Weights of a small mixture-of-experts language model, trained from scratch on English Wikipedia: 9 layers.
Below are experts of layer 3 (counted from 0) of a mixture-of-experts language model. Rows are named router (the router's row for the expert) and show model dimensions 0-159. Each number is 500 + 25 x the weight over its row's rms, rounded and kept within 0 to 999. Numbers have three digits each.
After each expert's rows: "raises" lists some tokens whose logits its average output raises strongly, later layers aside; "mostly gets" lists some tokens that are sent to it at least half of the time. This comes from a sample of Wikipedia text that the model never trained on.

# expert 30
router:508497532512468486508485473483490497487463511479494547499525469459503491490495489461465480482488484511489468501556498487522504497496537495465515517456462489511516542540515494481499500525478557519530531507462465513474469512535509445499534493487529495454462434501535487500482518479448475505492526465498484547491525476499529520474490494507555475487469529529501525514473512470485500520473496530468471483457476475474510502496534459509528518492486540479506525528489515494475514532503462
raises: " this", " the", " they", " he", " these", " its"
mostly gets: " which", " that", " where", " when", " while", " until"

# expert 19
router:501505549506488505499473487507501447492492524508498534474537480500481511503462486472488468470477462472449504551510517537483499516486522539485513490506484457573503520475510497521485476529452543532495528508443474525485480529504479517496503449509512499467492500492494509510507473491505449550506546513486455508486502488524531471471517498526514494496489526499453519471462538532502482524498474521464475499516484482499512512478512501533470530516460546492467541482460473486507525469494518
raises: "od", "ke", "ix", "ime", "ur", "ile"
mostly gets: "š", "ñ", "č", "ł", "ij", "z"

# expert 3
router:524508505538476495464500484514516473496515509538545536495505464475515494487490537482487536490510480450508507512538516526496479504509502514465519514475499491516462525554510503530519492528492498509523509578469493532492476497535523484443560483511499481473453499475543505464507490492464509538482492483535486561488515455494507481487472485483543492490503532496480531507500480509516447511494472512476478512473513472464475468525543493486513515511438522470546490497478508472522483515507488
raises: " the", " them", " him", " both", " his", " it"
mostly gets: " including", " against", " include", " included", " using", " includes"

# expert 8
router:515502513496489476468488483491511480497502488516500520504485494470505514520487494465512506490532461486451523493540484540518473501487490514493548527460483476499510516544505488549495472529473517515527533523473482501497508513536541496429529478502490491463456460471532542471460496463475477521461515472530470493444481491516496485500513488558518463483479519503473533452497483516503441481504506511475476497532459472462532496517509493480492541479462492517471542513480513498498532485495469
raises: "9", "8", "0", "7", "6", "4"
mostly gets: "201", "198", "202", "199", "196", "200"

# expert 46
router:530531525517496497462462489518498498493477517495487491487514495460498501468452506456452482468511498512516508494527546511520509508521501538488530516506463461567517550481512514511483485524519551521520507522498487537494507505510482515493501491550507467499477510439506537470495482499512464515489501446509468521462510465500501504497509505510499473438507507520492569496495501555516512492498500537488439497501500468449478484523464495498542545502458526470476494498464506493495505489463504
raises: "'s", "ill", " and"
mostly gets: " Khan", " Raj", " Chan", " Tak", "kar", " Shah"

# expert 14
router:548476545479487482444517499485521494470487510501536546506533518485496491512476531495484442472459478473479496510486507504515451513482490517483511520500525494495523528503536527493518487516448499504526518490484463509503465497523477461463488495520510512476476486467560526453487459484507511482451502452496485496502493489497505489489496531523506476467439527539459528503450487502536491505457483516487468502548471496467500488540484473532499549506491504518491491513496511477464539547495489
raises: "aded", "ir", "idi", "ating", "ard", "ars"
mostly gets: " he", " He", " she", "He", " we", " le"

# expert 23
router:521497513537491504506504467503501495471526502523478511480504473476513488485481519498514505489482456488511507523515521516510449515479494493484511508446477449507517535506500496527532477565503535531512503500473485509496484527556481455474534480578529478439479465455526511466473523491480502515484527479496463553434492483471504488474483524525498496502503553512502535498508566508484493527485481519495496457524500461495488456505522505505499511475488504486501512498477534479487508518446499
raises: " the", " their", " this", " its", " both", " a"
mostly gets: " in", " during", " into", " from", " between", " through"

# expert 47
router:520477573535485514518495472489531446489486527545556518495490534489436475460506492487474487489506489465484508531496510540500490511498462501496538544482481491510496496522530525455459505506470497517519523502506503545457465486554509464506504521539513496441470484471497491483469499484490486533495497487524483538493511474451495489496484530534516525490491514533473526461478515500486488477467483512490474454509465494494484496486461467503481529481455548516515515503473506520515503509480473
raises: "ig", "ans", "aves"
mostly gets: " m", " un", " re", " Re", " s", " Co"

# expert 26
router:531490503522514517488464527467489517482489488517491510511530516457493532468505482517472492484472498485490477539521519521500445499524487477465507527477471507513494491474522464528464460499497548505522525526458488500480519504519515497488473475450483489467472497481529490459497462468527492512469508462503454522461493473498508478498495546547538497488486530494471547504492536509518479493496506524464466493535492468481470492498512452483546497480413538492510527485480519507526523528532459
raises: " same", " latter", " game", " "
mostly gets: " the", "The", " The", "the"

# expert 4
router:499487495496451508471471501510513479486478516528497475495523481475479487467521528510493479490496472463477423528541503526533480501486498514442494545495464490536491508492534485521499490520475519536507516479460475538483479470512496473428479480486509472493453475485541523485440493482485485503496469478520492511504492477496565498436509507524482478477474490514497511480481522519478484476504501547497475492498496496456512516509511458517545517483477541491513538496512527469495509528464458
raises: " |", "\n", " |\n", "ames", "o", ";"
mostly gets: "-s", " Ass", "It", " long", " ass", " overs"

# expert 55
router:536507526530480517481472476508551482506520520525509507465499495465444469473471526470492493504472515490475510537515512518506493476530492551478526513485480506546473488497492514511513478515495504506562541509469529509456495529519548506420501514526521513464463521497514529487503461463463526516522529456537488488480520497476499450487479488502537483507465500497464495496512522508492479477513507522476484482518452464474522487518522504525523536479456533512485529517481477496481482531535525
raises: "ent", "ort", "ol", "ents", "rap", "il"
mostly gets: " res", " ar", " cont"

# expert 58
router:512505502513495499484457496483507518494458522480505539476531531462476488542471471514524477466514490488486474569522496530535479514501500498458487525504495507508500498493517504524575493494526523502512531529483501562476511505486507505482507513500535474507486479492543561526495499467464474531519491501510470522450528498480551478464492510516547506479483508532458525507496534498516493518474475521486500460460493449493519509491505474510539525440491540490500514501461515442497527506503510
raises: "cy", "gu", "ly", "j", "land", "way"
mostly gets: "ugg", "oth", "add", "ould", "unny", "ood"